Below are experts of layer 9 (counted from 0) of a mixture-of-experts language model. Rows are named router (the router's row for the expert), up (a neuron's input weights, with its number) and show model dimensions 0-255. Each number is 128 + 24 x the weight over its row's rms, rounded and kept within 0 to 255. Numbers have three digits each.
After each expert's rows: a language model's description of what the expert responds to; "mostly gets" lists some tokens that are sent to it at least half of the time. This comes from a sample of Wikipedia text that the model never trained on.

# expert 15
router:125096092112128097199097167115100141136125130127126138146176108113086133185143118118140192104112111154132137121190105120126128130115144124127133137105132121124125110112118129103147147099126137090128161164137122114120122179149140077134169124142128123148117116137150074157102136102130118120175106133135124162088147107085105115132114117161131086124145161118132088139150122146120106144123138133136072106124160158111125087094191104151136174124121100121140135121148107112129136127091115108139140123106128122148107096160150111154151128161132100183117114131144128100064165122134105073098146147137132168124098123109149161092110149086124126082129145083099146149112098130117134113156179114150118116139140155112128110145146168161152122124106073137145155142148158133152138122129147
up0:152123104167156116135118156102130128118095128128094118113157089132091136137078160093161129097107173114141121165151118114193115140127086118146125137101135185111157084128109135133124108130132140161152150165137169081104167193120157096144115117135109155140113093146174113126134154152126125083150094151123153149123166136099093136129146133149145175164121137113117136156126108115103126118163123141142141103134131081060141102111129134097106146144114088122119133152147173123127171123085134115176161172137132135137123130170118147128104130153119098136128138186153132139144154167122099113140164131110143120105126160149170111132123142120150130090106157125124152130109104121114115146170170098135140152117161139129129125085156133141102134101105154152135111131115126101161084101148107
up1:092116164099130124126121097117107163175115153112123119110160134138095131136159088127133122122046147165144157112151104106100159114112110098118158168123155079122105120100112130134122139142137136141134104107139113123134128157123135102168141145147162139158141098124163095106132126131137123156153118112079109133106159148097144152155174097141142162103166139103128159154126107145196128096137116122138121110133117107129139128124119122120165138130139095167177161162137136143150120179056170157147121128124120162094091125114114091136137134127112093110142157107127165135084160138115105113122138147137139166133120158136168114114116162115117142166155116131095100152122071112102105112093134131079117128082119160145098120114163136162110151161130128127144095118136179147124148100112097
up2:109118165144120129161112144162126171141163149097132167166152101148136173155131156099125117151099149123157128128143133154088170125121141123091093103133129147144135123153174088164100151113109145135143165115124094118109085163144148077156148156130113136170097102125149113163136134132114090094139129105089139145110118128139174099096091120105120068118122165085100113144119102100105145127056092121123138132120123124144110131112159096102139151108125135133142130104120112148149115115112130143133190143122132124150126188124107114108069126138149116137156140096126086134122115154102131140155111146146088102132130130134139100104130092154138131132150116137103126086136147146143075120121122146123186112152149135104141166151086097154115113148070126130179125166144123126143091140123109
up3:118139124127143139168114126171123168158146148144149135119165152124130153128135138118132141160129133157120107098096092193155102127147120088128104132156127129140155093153101162107187139081086091104119154164112120122175141111170092099145171125110136100126120133119095096129123131131133077164142069125161140178142123130166096104127139151083155143093167162114118099116118090123145113151156098098130079144143117145148090111135130104159125107099146150131151136112095130102115137144088137142116166223135141136096118170102128133119084112148135138126109114133121112115151154110104117099126119140108156084138141151130125106092109188108124128118124128125135121136119126097135098148142122110116092157081120138103118139170143106139140078141111107116113113143139107124137102136149113
up4:125142119105114095102133181119120114112145099144146131117147144146107141128155115173091109131129114112173189079172126078167100124135157121115081141097144150100172117151099070135155119160143144126104129123151122122117139147119153156146118124096123144171117084115111050118116142116124110118185086125124089168144097162141165149110105149147136132113113178113114149118108103110149132154108131119176112150116149147140143132121127113144132176150133109128138126144138141113154136114090185119132150125124148093145154129105142107121157121125131125161109141116185149126114137155144104112129149152129132138124113069118133160157156148133127115069171162108143157168162150145122104111082167107134094138166118131100140145110134135113110165112109143155130118115117169106145103128106161
up5:140144128097131134132088164145141121166123122136130111100114126128096090152134154172144105121144145137140105119125144112125121127137176076122127140148134135139104098121119101135134121098099115120117158110093125159120123076121110096123106148140160145139136147147124102082087101089106122139119176150126135170142118129142158170120132164163142108163089123126146108148095151107138110102103116119107114079130184124165113124127186127097145155152146133124135184150126146130116115144105113102177150160126217155117154126103134120106117180146113112134138101098096145121113162134146171108186125111141138170129105138125139129066108118109067114118134145129136134085073144105132153123131136142158090135122121145123094085101107134160098134107152113103105088145136137130173139149135135
up6:144088117167152125166140105136107140163140107101125130169170133122092114100161148145122138144118098104172116100146114148127122117169141142172116139094182133119112109112180078145168131157125114134153141131131095145110137178134138113161117153093108130129162102134168119142137127127112116105086189076142127128121133128109090132128090123096150095133077119152115128119154117160166091075107118137152143122118092096131132134136116121125121116140145150173148118158153164126092117091118133080140117137120125111159168126103107145141184117136158137125095108109129092124140105101127128110112130117156108143150152143115157126134136139190148135095144201117135108138093113130116117109148118138124145098136136179094128094153198128111117131120146098109109108126129128083084106117147128
up7:093126192101147103168138128112144172146130109133154126117137120127145108139157124132137113097157092162085097126119159121123180130122088162153143112055147130127143107139101118100132156138105123120146106174139110087130127148123080098123141117085095148136126110136180099148171156124101138131119122102142143144161135080123108126169135127128129131121101141122102102162075143117170145142152143104110164104169100162107123072138113131127116151103084153139167122133115079131122114115106087129154157126122169159135139122108155090179149087129139109135121097106129125143061166153123098139150147111116135111126143132107123136153187138104142079170105124101148120156168131147124113129115163125137161075098132103135127134120147116099110116098117115123117105121106145139153126118133131
It responds to: Nationality and military names. Adjectives and proper-name parts for nations and armed forces, chiefly in military and sports text: Army, Royal, German, Russian, Soviet.
mostly gets: " Army", " Royal", " Air Force", " Syrian", " Scottish", " People's"

# expert 36
router:135106086150099104137119144125109137108117133150114152137144098116105119165168134138164230111136116146138093087138111133111162128120155107131163173155145086113118082105131123132091149130120140108105154159150159148162158141112142116132095140160134134166086099131109106131138158090109127114142099110114121109102152106117088123120097075143117121129146165114118128140107159119117117138135113103151114143154146150082146121110160122149139155129121097089064123153111097158156095101097148097099132093105153129135104114118152125137129115138164114162103106133122112120114106125117113131123132178102165170148099098151148151114140157109112152125091145104094142159103097135079133152134147088134162120188132111102145146116078153146131145126147082114125143148159124125087149159135124
up0:113176178119140127169088091093124088111153111134141104123123118117099157119107131103157157130173132138128139145118121147127122126123132134182137141120121171157164121162154126106115151104149121111203126142114079129145126129097110178115122103136118111161119151144148175141103183119146134128117102118144159163151178146120104163116134147148164151082158133113091150122165153122129127140119102121136113126126114109121123135088111127111132110140123117145108130125174132102173100136111129154103118144129126123136130039197153102117097114156141126108122110083161150095121148108126136122095133135097123150102128135144139163118135153141119108152130107088112150122162098171128146089167149125161101145133140157101134081124105115109134173150142109099146141134152121109199114133101139
up1:120142142091082104133146106100138133087102141138124108122119123163136109140185097153140150149143116107086136148121115147155130124137112154083154132142142132160134095114149117148099111149130159115137111125105140121100170104131104129082139143102142111082162119115130109139136145114143133142149141111125133133113152153136132100101118106098095131147119110132106085132166115125147083145129142112124134178129139119130123118153121137119177094113145135141132139168150156141147086120109098064230168160155135141101126156146098160142128143153146122101139109146106125168131143128105179077057094136101095112111122156147135147124147144099134136118111097106195118062163116124126117130121107097123114139177170147163156133165106106143115104109144132116132135098124112115162104136148116
up2:135101119144091174103139140140131132130154129156148115147154144117135129135189144157132161134138132159109106171158123173116120094113128126097136134153121120164113065155104093159151145160115155125127100144150158130133096109104124107156145112172096117135166108150107115151151129089077118118118127139165085098156100112137153084128060136153111124100117132125105109157146165143113094156143145102142118122140116157130136139115099136136153099169195128115138143096143132127129118123133153063084122169112126099153125132128162136130100127109149154115089151126127118133110143147152133085107109180118107155077121101121163155131107115103119178147109119096168119100131105154128121145148144148136151152129132123114129109103077123108117132106196097123129126146133157104104161169112152
up3:163132122126118111123117157098131190174135106129170102166118124123111082099123094143115131131143158156154109170111110075142132151137137124176139176125106109124121114157134135106138103101165139178130121140102092172118129114122119109129123128147108155132157127105157143156163148164099107139121114122102118081142120156135156122095130125130138078181114128147130146124112097072126140103092111104139071156113146140104136142139118165115116166126126132092147098137138102124145130123143137142114112111196142144156108165166111130125133086170156153169118156143120165132132113141109128095154108137134156157158100129132126112127114100149169160099161144140150142148071155102088098181105123117147145122131192142125103106128145143174145129097114157174116139117136105138124108127101124
up4:154160117095081120122128148138097129073101115147163141108145098137105128176105145123145142194133134125144134133135159093095152112139128065130123129158127144137135092120147152139128096123145153144151123126088160134132123087165114120117128091106138134121132113164135130122118113129121111114150087120166080119116124181107093144127118101105168145157110109117107160134096101172133190132143100122135144119191106180130154143129150156151152126144117142131097118165107115084092134096147137079095153145176147119118155053110143120131141139097130139142107123151155107149140141101130171132105138153131125125147156129126132128095134133112120108138069114136121173101122137152122177146154105151103110103142133132163116157166102118115105120179185136111096110130130111092117119138113116
up5:131131125101159120110109112113152137118140174160094120143111121111098077076129140171114156143117071145127154112125125139108125109173088106157143078107125121133135144157142128108133138119128128134113101081125133171113123152122160161134115126118128160136148158120120133120147120123124091125144116130184112124109113115125140109126151132109117145149084174142172148163131073139142112146136147115130114139154094076154115131160143143104126150118145095129104132121088134162139068116162108136168163119128125101137184103098113135140143097150143096119147142161165092090114101192142125129114176113114142131114095133157126143147132094135084161120138140122100158126152135087121173065118094122123117102172157108127161137109065141115111089136127138106129127129161108141150076111148141
up6:144110143159099129171138106147111174153123139123137121123118112089107162104170162096076122138143170147190088112105163129151128122119070170127141138114177099137107129143129125087131156123129148126103146142110124102132157175128154097120094132104095135091145137103126116113137130162177137141167153140117151127113143166123091106125157150132145093111142104123076134113099115137143105145114150113094173157155114177133200112104121137144113148153105154090156136085113155129137130147095159141081106138079102181135151130116142160135110099135150140134092114123131152123159123150103138120102129109149108120099111154110119147123117129109149095103117137143104162156129161108108089116136155131147108136146160102135083157110173130145141107107117161128085147101113142134117126136083111
up7:117133130119101105122156108155154114097131124102150136151159089131125117105122107120105094141124163125171091150121096127159132139149104098120128135146113121152110081123149110126099137142147151146130126126147131096139131154101120158163121104129134117149109148091135137128143117134153121150120111150127101116114137139122077158152103112164123152124125142125149127096137138185161079116125162086084177160163150123115125131141150092138117122172135143100146126165136123152127122144140144143121132136118093204128120165152139126145143166098175150148141106114100123171135124156126088067090163157130098127152141161079120116190063158186128154137160121131174133117125104112138118133141103157144157134155149092187152132144108175136132175124097128131134138147172114138125147105149091
It responds to: Words before names. Words that introduce a person or band name, such as by, son of, Preceded by:, rock band, and = before a biography title.
mostly gets: "- Succeeded by:", " at the University of", " Dr.", "- Genus:", "- Preceded by:", " According to"

# expert 17
router:110100122168066133149064139142101129136124159100141200145143093113081124137148164154121138118148132134123134094113067133109156143105162122125177139155152137122157115131105130099116105106088160105114127134125132100130180127145145117149127160150149125147110111115125107128110159125169134131135117110104100110097161137106124125138124096181171141100105144128106104152113125096138097100103095144143127159134135128092137154145122136143189172163157098156110124099116095113128095117096116072108152113122129174131116148119170110117108133169134110161101126165112140115103143131135131104121128141085121159126091097124167170109148146118124153110097140093090118148111107137065136139121149130084123098139154154109153126135125140160149123163111121115156148157123150156149148172135104
up0:187108071103133120113115125081092107104069134115127126128148133153098077090141122146129064135120143163132114149122132151120161092145142105135138129121098109138104117180109113156117115141134164124164107105138135136128133136118093138168104095174145108128125149143144137124124142113129175122133109122160142094112132111121120135137110119090127153113130124141155112109107143102075110113126133145110149137132095100125173107065131136118112141161149155119119138100154115115149101141113140152110151152121144212126143133146095130123176115178115092117097111122113089130145137130116091075152152085135142110127143088107160137114145135126100136132148168116151163148079171129121142134136150116137103134084151115148091119179139127173152146135162148124117115169165131144090088159134127
up1:135141123133136164111143148128095095083088097118130114133130160118061128137111147134137137135128121140163181159110114135109129158126114164125139144101145147117121144158132168122150087131117096090125139117164094115166122137125149088134137128107133151118101113156140146148166136164093111159134122131137115119160109118128096125143120110159138095134149131121116096152107110095131069072111111111116195102168119100151165102166145127133120122164132111152093155154141127097106133126113121108161171118113143157118170118132119107140106106201103149166114175116160136142100154101119103087117147090139152129154102144153160111115144121136169119151107167096092121117167139153137147131081153131104103143084151117138168137131128117142154122131096152148124161135143169145125158189113101
up2:119117134116098141119107118108101122144126097141156125103126110133101131154085140142149090151152131173114139132118096061157128131094124130137120082140148136155138083142146167113167140125106131097122108152136152144144089149117147083126159171151123115136115116142148167149123135129081146118108113109139123129138153114106099136114173137131112103138126176126115091134101143132121158115097117102168147141146111097136073133133134080136155147111131117150126144120098089181158170130111097101134173145167106106157154130107118147123124118147132164102149109123133159106119110130169168158177155152145083105119077091154106134135162149108119122155174158069082154126156157112178079118117152163143138133131125144135124114125116167114169126137112130106128148132140099117122117162165075
up3:103130086171076134142117147161122081199164166125154142108143104140103143170139115137094103099105104146150145129126134171111166141105113129102100086159113150088158127154129168127121095109091109123122120149123138108133160130153131143142115158136140133145073122117112135125140115159149145091143098130146142124128116147183141122131098153152146106102133063111109130175116134138155124137125146143105140112149170156138150142122141081101150152113084135105092162122149151137100096148113110099186141108133121133123118124148102100073130136091086141117137100128159129110120160139127135118144095108143132136121131154133126175124177116125171128093112113117105115116123059115137118142132105121154129116137144111147120085150157121130120115127134070085146099154103144139160163146183120
up4:140129127086175126128141152176126149148191122126113159181167089153104131136140106147123120141085127136109148179159133170104123095113137118091136152127130137140141116147084143133137108069114133128129087091087118117088185121124098163092118123123136164104122136141154127123110110095092122189096131114151110115117124116127150133121122169128119137112095102113115124122150137070121064172129143110140134150096149114156148083102172134177133111126104120128131145089105138150121110143146149131149163125124110140105100096093102078140166134123117109113122158154086152140151116133143129128138131111114119135153129133118160133171187104095151138062131115126148129117097125155099146117163110105105158107131131131132129114148129127132125136179132163161167155100149114136117104125142163
up5:137116104141104113135126171166125083168127093132134127088131099152157164141122086103136099170152139128122111111138136141096113111143155146135139129125099161111132127143115134124107140109103106148118140147098186087133159125098120097126148152143096129113151076107201131108120132116146144134137153117110096127129109189103131078148108148121117134156124119118103170122103106135152161110092140165086098140133114104150165157167105192115122131116134131100131162134122141126161120100158142103105164105168141125105109168169118107131156131070105120107149111135155120145135159145103118133123110111124152149168102111103122135137135108113176083132111139135151138171156146126175154142084143117159111126114155087117133138157136107125126112060176138140176161145140160137118102125111131
up6:141174095112167169173126136192094137153133133066093120082174125143138125129159166099130123117092148146123116114097144123152111079143120076141188132102102124105105115159095115099115165153095127076139125130152159112153172126142153150119133135113106068143131131096151124121110126116102132108134148146104104120162117144124153113130112118120104151107089172113088105118160127100133134167113136168142133101132098108143139082125126136156126119133126157086162127078111160128095138167133150126083143127142158140153105122126135089101090125088180105109144156101117168111127131139124142101179132139154115143147117155150115132131085142158141141077146125131150133159135134140141139131107155123098108109114173127109124095109108124130151150112146132135107102142125121094098132115126161
up7:131101121093097083121139128173120137174121137130152120129148123167099131137136138159106105119138125145119141102143121133154160133147076135091126143165171166146121117070135093077114086128130153142128115129098124110099127094122140111104146143165168142142120120102094121155096184153126137148139149110138141102143113131128134109148146136102107122127110094140168153145136136132089143100099079106088106087137122126167132133139132166119138157098152080081121142067114101122137099074130083099149137122133134147199145108084165140111145137168130095115157152112093132095138125125126136144066109121141156108127125075151120141142164116164142134122166144108118142116119168125106128141152117143109165146152135121129141129134135134124171122136154115137167102142172138106144160077133102
It responds to: Prepositions before places. Prepositions like at, in, for, by, during, under, especially naming a place or agent after died or built, e.g. died at Lahore.
mostly gets: " at", " for", " at the", " an", ", in", " after"

# expert 13
router:139108099108118141143146145116134146109140150142124110146130125104096122169156143190144170149111149153157145150122083093082139149157136125165128159174124142133152098106128109124130120099130133126120161113073102093133087145139104133153160140201112117146097099123129119130170144116148137100148151121094138126146141146109101135150094081180133099125122113150161087094141144104117122114131097101114133137091121114127103117148166101126106107150108105120123159133191148164131126100088116130105142097134132133098090106127138085131137093131150121133139127173121103134125107105178109085131099170113156149131150155129180130132184099074119151103113105123108147104132149128094140136128117115112101156123146075103143082149114132169128114157149100125139129129131131178121133167139169
up2:151106111164091123120119159130148161105106149123094107158132130103099114127115097120141094134157142101132171133140150112118114086145143153128064134169088089119149120103116104120113114127157121120130115121125174119102125120108100097161142144133126081152075139105144103140133101111165089126138137122107129133133157148123120102185137162133135108137145090145166102107141105159131169107112149105176112118124141114171139102156146173143121118105099128184105088107137137121148085083097138099149155112089102125171138169100090186126137159130162133108162124121148130051159090155153121121146146128157131127125138106116162135137155136126110170156111140132144089119121104113103140157136125122138188130125128136105139162149126150103143097152151155090111140153103135111146119152101137
up3:140172139157121102150153140104102123179119145101112154096113137110131129111130167099122127134130108143144145175122141106123137095097145141118118158124160159141118119134162140114130142127127146169143150116128103162140152157149105130114105121073117128150117200157130106115158129179124141130127122126125178113161176091152113108122101124114104131142099116132142111152107142124141151151131125147147076189160126140142123152151169149090082118116119112156113114172111133158094094136129125146123078123151154095106094085143123147157111097130166124119092114108131192175108142126126127149064110138107126145144112106120146132121118167127136123159104181109143148110109132104122113158120149148143154110137120088109086132135149056131133112143135138070129138114134070127165100110125159
up4:178143083092163131112139128141108179132146127130123102127123087158127134132161158084103120168128135141128125097164116128132146088105148115118135152148108129120116130127148123088165102135133168154118153141135165140077135131147100138122173141123083139123150129095183121125096172155129087114097140141105131175098100138114066172141101125120137129071102125134115176110174120095148065092125126097133148168095111115114144106122147126162115145144134062105125108141162117128122094130145091145093092103120139154105115149146099107158110137110100181128130133143122096127111137128141184174138135086118131143140126123088106118131130140114145143119145108144129110093091142135134138112136099114131101126132148105093117133110116129153149156132108148107141165113161099135188135143153101
up5:112107115110097118113124128159156103104127130099121156125118127148053131119170130121147131089143123106097130157133115098148105092126130112150134142149092080127192120153101110113171105125145153141125120090149141096177168152152134104108151129148109161097130166085145111125178081126159175145150121119132157129185067180169132146152154062134120138123117115122152066167128165128146138111118145122118104116117104115153125133126103138125150146138129140151129128120163117171092116123167121142149126123129121136147092120149113102119103087117148097112150124135138107175135089136134143130129153137122133112107106135092130140150167092116095102164125114109185184148129131135082159151144102094123127126145133152128147099159142141148136147148118118102132144121091099121105093131149115
up6:133123140147111152173136136167124117140144100150123083094117119138148147122154100120118105109091156138103141133145134095113134109127118117119107123170143132120162105116125086149155134132114143146108139118120145103124113137121140078099181123146079108119132094171147126141122099123097124174109174181071131133109147117121140142115097138103142136134157170175072117102104124136157131148121128107124135098128154111098068141163147132092110119114169115106115121133141115155117092149123125121139117166135145130115118143119090098135134135147164127134134152125163160184091081135120116135126120186171092128104102139127119091110101128118124139109136179064123130143134134101121134120067139180099155156104198118103129104084112085118114136128087110139138124124112118090115107088133152
up7:121115151139138146131117163162098125118176126146156145139114104110132128192113125143162144093113144120129144140150122143084120085130106117118156138153096129089145117137132110140145140110158124138146144148099101104109091097140149118097107165146126098138135146117145184139146144094129098122158132175119170133121105122143138092129129148175170121129122101164130097095134149176131081134092124150135095137112149152163150151075149178161101109111109122102100124145131102131160083097104118136126132117163120131088138112111073153123138111108113144137133112177146074103121112095134124105115111158124099162109135157079135153158141172105132146102110126121154132127152123148106172103090139076150106123099096085107154109143185106150119105146120112133132087124130126122162088123171132
up8:085182139121124129117087105146126126126142131091129100194127109092129146101126143138088112145071168132065170134161161098140164127094135126131110116122126116127114100099108153138113190118097140123152184161111132076115151124127123188138179114141093113125112128138118145106140148143119132153114064132126143171103138137166108121144094180101116126102142100096109127126101113169139121116110113141159142108074130138112148129104116124126143129125146121113118106132129151130141172171096128090120157101109150158105106151088140145104117135129124102110131136116108145116125132149146118130157145119120123122168131143101154163105180160100135094131156124196123145154116138103103145133137137137162109111141136113147132073114150103131115108117122158116099100182147150089131132138096149
up9:156105116128164115093096135164112120136094119147118108141146096156128127128111139103107143129100142133116087120149117087151129126115119176121140120088119111154121119121073160121099130131105183142149119130083157110130107152110109158132142146116160133126158119172099161105108089100143142130176109151149124154173155109085148094149116081128121075108157101110114175147126098107170119127118117106116089091171142121142083137126108183116136155161141131117144138125114163130170148124107148124127129144079133155145145116157099115145137124107147123179121121103104108123112147049120144105148092124131089139117130166134153159119129107126171143128110148135111108096123186111127104108102168122108159143125110121068109121117120086133121128138133160087156154150123118107150105172147119
It responds to: Capital vowels, U.S. Capital vowel letters starting words or abbreviations, especially U. in the city-state-U.S. pattern, also E, I, A after parentheses or table bars.
mostly gets: " I", " E", " U", " U.", " (A", "- E"

# expert 0
router:155115139141107128178093150149126108112110118082107132151158114120082103126152135127133124118159138126137143129096097154129179142118119112196140152155120075138136126127136086108096104130118144113106151114097184086123145127154130135141118153136114116154085126153091127126105131114172153102145159103099079085071178138094124107118136102136149143144141165167152143108113110138108155089101131130132069092126146149109110078152149105151168123155104088134111123130131144151125137115104129130172118101093143098133103132143134118126134111132105128158179113135150086113106109112130142150107171109142130127121107132117135117135196131136133125148115139134110177097118133118118139150092167100108164159091121122075118169113157177111105112132097134130145101120112107159141154156137146
up0:122165099130165163115143107123137122181152141141123169125149108112123145130124164132086183078146191105161069085137186110134126130128125146105094149105125071167156104121133116166145134119116123128057139130116122121153172114106103098054091109149118133154102138110105104135094090124149132140123110124116111120117108156131135150102121114113110152088158123070107101113077184118100137117158167095130123128147143122111123156101137162132162141134099143161116135146090097125139145134124099153153091109112160137117067128121114110108148105097108118161160152142122100160114135148181104109142136094151119130123108142133115121150140140114144100131093124118108146154106130142129130108123162123112129135143151104147136147109091107121101143151133154150137119140093163124135133099105136
up1:162065187137181117186152107126141123103122128089123138116114189158127103110149123181102133134123117147117155156163129165123126128095092108111105126125101097142155118079117115153132097136094132105078127102164145097120141108164132113174103117116083148150146103133133144089120142130148148154175112120125094121097128093082124114132111133089115144158099135158130133126135127149152152092136129154127120120139160110127114143119184142136103106134144087132141186118118100134092115116127085137108164108141121128067141132139124113130105117140126146132103130171156119161140131133137154151125166074151162154114132159125122099102171144149140157163125143123167176158112153100097125134121130123123109167128134084108129121110108132136107104119135107137110135126163132130098086086115094
up2:139125135127137168087109159128135131137148103113119150114119113144166107140138127143163135126126087138135107125151124122122132155109106147164168097144097099128132083141170069127121129135130140102146089085142097153166180119129110150112134162131097151164119078131136107168117087113119123121149122128168128087106120145122128114165126168126106153098171138131140157151092061152127135183126140127131124155081143121143112139128110150139106111129139131125139141195102138128144088137128154148105124150105118125154144133117130081124155139126144132172152090126118123111131155134154153141105139133163171159106082134085145127194154068145112155100116131139102086131135132132127166106142184111106110132100111149121123138103101177101108130126107099116122083145150132125133170068127122
up3:118127129098119135146123137110138133124107115136108085136125106125114128183105155126136138128135135117126130135128146121181164126142092123104142158079154126141177131126164088152139141129141114134146157155118164136092125123120099134130130151140147138132138140120138096091132197124111167139126098126147082129105136133118106136095153118110111115065104158111141124169096115115147127115150119113110142172076136148068105127128119139157127054160126116130104123136137089120176142146166124085178082127131147161148173110122123115167144120138153120132141110112144153120145114090157104139120126134139133102138160146110138097180113126142098123114170101148103089169112139127173146121112108113168175158136110152089133178099188134129126109156111150102136120085156113165102159113168131
up4:142119154081142113132100119121120123134111114082168179111136159089121115166117117153121106090122111107110128131132091148143150081128123114144139129181111141146150118120118077131087137120146125114127114130112107148136136136141114153097117153152181119145109089068108150123087110140154127149159135128130088156119095145130138117094115102105161121097122111154094137130082115126148146121134107113111084123100099089132145125116138069124081156141139115143123163103107120135125131131107069099182123061120130098092143112100080141139156095128145121180165148122151129157143150116131132149131145132161138146087135151115128130119176106141157116166137168139135151141128161178129110113096131148126105175151139182140123085122106118136109119145142140112144126148112146099157071126167103
up5:142135130135172187152130129141132125125092146124092092106133121143089144121114125109146137179127096096120074134112102151147099113064096150117120142126099120120168138129160124119137129136152178148112132145117144091155126152139100106123102123131158141165117156112086136127075130145148137107130135103128148101087169148115131141166101159152123120121111182163125139148133118086123138152127130150105125107099120156129176113138122120130113125146142147108122119107155087171084139160166144175131134141127194135133057126161113116140073100106142147141156155119114079069143122121149133117142081111148135126122083123145144085140155113150158136109159144134090126124128144106138166132102116108102111145172123171116129143121144116132121126156126108123135143152134102070113166159149150
up6:158151109130084127128108132137130121109135134149112117141121124115116141157109066135172117137130127111173093175106116101135147135096123106132161136119102112104159148149145107152102155184148175203128136121118159103089151167146105141142126164104133139132164126107116121153112156161146179145184118071121083154116110127134124121127113103119121090147129141151117137094167118147136145118126142117144098127105139101126108145120146117136070166101106130125139137092137101120132103129091115125132126111106154127158135133159103146165146118106170097120135137161144119104145125141155065124153141139138130085140147151102124162142135115145123129095115165161135127154152126105113113130159147131096151138126099162095155170109173151113132180115145169071134174121091135168112150076141138
up7:103098099157111109174153136138127146166123129114178095090124141163130146095135161130078114138134200178123138088143118114157129126134095147159124132146115121160080142135117162134133097131093141115184163132134157094130124098110120116117149135093101119107127166143112093134113098124121115133085144129165108146105154137138149101103136100126132149097123143155145107132088147088108110081115109097154122113175130138130156120143128127138158113170152160131120111132147161114108151119108121163111137138123115116181125153133156086113083145130149130142166137104153101179087140121101147144117134122143153156157119155140141168067134151098139088104141119152076128150127101123104160124118114129142126144118119147133140089121100189162133139102109112160126085122123123172113157114079128
It responds to: Modals, pronouns, plural endings. Modal verbs and subject pronouns such as would, can, they, plus plural or mid-word pieces like -s, -es, -ers (bloodshed, samples).
mostly gets: " would", " can", " did not", " could", " will", " they"

# expert 49
router:110105079136130097125131171127077128119129113108112123126150092116111100141139118138123220135143164131154145089127139125131191125101091111114138139139133098136101089129097097113116131095081141143090136133111118138154182151121132166133127098138139116126080135091128120154134155094112158120122119115094115133090174125136132119149100084116116111151116184129141119137143150107146161115109095129139136156145130136119112156085155111129115173155134124131105122088155143116123124132118099099130193102105142127084113117148124107131152101121144109189173059111146091134113136110110133149119145159095168156163109136129148142126184131128093086116104114103113123166100117118164151140145149110128167149162159126120157139124136150122156127092151137092163132142143138133125109153121153
up2:099144145107097075102118138120127077166112162077160164121124136146154113124106167163143126111109123154167095118158126116131097127111119119064128112120165150106136094153105146130183088108137124126113118118146086117173118136145102139172121114163130126166112160125152096107105107119150100124114138122119130161123153148169153141156090144142134117137122150147107142120173113111145124134122109124123086119099139142135094119142164116119134150166142125124077127166123174114143137112090155123159133091102134090131097123128157135096114114147158110194169081150096128108094123117098102118094144156083093121119108118136134105170128100145112163107165122080134180156146132129129092151156145160131105113098110159125119144122145105115145131159102171129166100147122135149137140155109132
up3:138147116158119093120114139125125114196171101134114143128138085152072106145104165140118139147161125125113147130085165141122136115110154152087089149119146104155155121141141096126112121138141131160104137075093176111132103148146150111096149155120175103109086116132145122111101147116144107095135157134128147103124119138084140128088116136142136165092109138112101111140133146080104111071186120137130160155130151105139140110133131140111119165106062080119122124149129096164075123138115096112143182163136153151134148118126086144188149122145129127095163122106104162108150118085127111127139090137165131128126155182097105138176115109125131129133118135131123131102126103101130142094136163120103127079139102093098134134112145121152155130149131101085144123141123112120105120153106140
up4:098096125126151113118134102135145113162126161146144101159142120144144123133132105092146162117159123192082115103142143147088152137112095087136127143085114051143149120136123172117119110095073152106126151139144127118144138157135122115112174127119141126147158098116084117112128138107142150130125108134107136127087131124139154122153145151125130111125108164170140109140167081094123123113129141151148105159110151080155144191135084120119103135119145135130126130124090135104135124169153096127139163168165109123146157108147137127105131090123105170075133106144127139113105183174150108124113129138123118132118127139116120205102168114123101111153129115143127165113114108148157103165131124134135127118192138038126120151096125124133129133145118142120104099117100140157146114166111136
up5:168128166143123148141097103136136154088130131142139123139131152172147116143086124149104122076074152121115146106126110115123146172110086136129162158150108098128177088131127079149111125169141105158131150156106104173091093157122139099166142122121137150147162128099149086086117084140125179128102132107157155136106135117112136123096102121122132088127122126109111106137146145123124091128096070125097130127103137139115111142152155146123096122159139124144131102081084177143127125134141110171105086114180143136167099157141111111127119124151148173118138128134139121101124156138138101125158124130085172120167102121110122145123147154131104168095094149112090157082105128136136130077110132116091143131120115116141122161093100126144171146109109152108159118141133112121165092117162161
up6:113133125155119125075155117102119109113116128168191135145154138127132117155110095133097139129153106122131144093106133144168136106150146091083109130153125144155155146131100099144116108099151118133128100166143124120097094145143136159144114109177116120142122092130127130105156128157103150135161163141105091117145154132136120153119112093145158112093102143136124124120132160118083124093175129061121173102136139130144147108138120156112111126112111145184152154116181133113104119152093111157131130106136143140150129138136153118145114082133140129186186125122162115123165141109141125151130132097126134128086112155129163128110190121155111079187119132160129151123082100146116135146110114117108134100115131116132136107129143144085116150155051128130161118107136147137088101150057112
up7:127160118126134127165123109114106166127136109128079148130139156106135102113139119148108142126161132123129157108156095133077160121124105085098131153149137106152131108141158102115137099120118110153138088159096100147140162131163106092116089110140133153103107156115121153134143110133096127132104137138130073161131127177144097137131112123093132146159160161097113097140132108147167105143143138132116139106115144116113145153134133152095099130164133131113116114119126094158137105173146071103102139119116106066082105136122106108142157133133085092145085103150097113080140156063106149107105109076147126158101140097117179155162134097125117138146095142122136156097125102143119148162168154139137140143146099152130115169124111142164148167100151120134179152140136155132170136087165159
up8:165119139119088156113126129114112110066164103127100111137121113096136078116133131118117148132090146161161169129075139159133104164121121114136097137119114108135148109130130155146106143156161126100132117174128089116136123123129122106117121077137086121082167107080126144141137140120110111143135171138121122084117128118119112150142108114122175059158136106110126096108186115127140103091133089108159174063157152112122159143113126101121104157146142136140138108126113131147159167121076102080141128119163100166137091106141137150125129130162140145129101162128065103111107177104110134161114154112131176142108140159099118122150131157136161139128162146093123148154114129128120143130107109183132146154153106124133104090119135171124160144133149155124121125108110117135150109146112163
up9:152181144134151090108167140089105126157161186139142135139088124118143126149170122132139152153140120125165090181066121103128113118110075059091111131070123142126113126120157118179153144119134134097142137124146144136121161127126121105094150090142087134152104126105163118152129135121140143102150135100108145148126123122131170145128113108133133112103113097106133115124118106095121155162170102131070176141143183138134127140165120085200135145117125131103171095152142106102103146115115098126168130137157145140102116100162106095089103116150148150122122118099118164123110100107131130131125150125150149135111140112117156147141146126129112101158107114122110110142102131165124158126123090119120149110135113114166136156098110150155084127138114110155129098173146143132167118121079150
It responds to: Periods and clause ends. Full stops ending sentences, and decimal points in table figures such as 31.4 and 76.1%, plus semicolons, commas and closing quotes.
mostly gets: ").", "\".", "ing.", "es.", "ation.", "ed."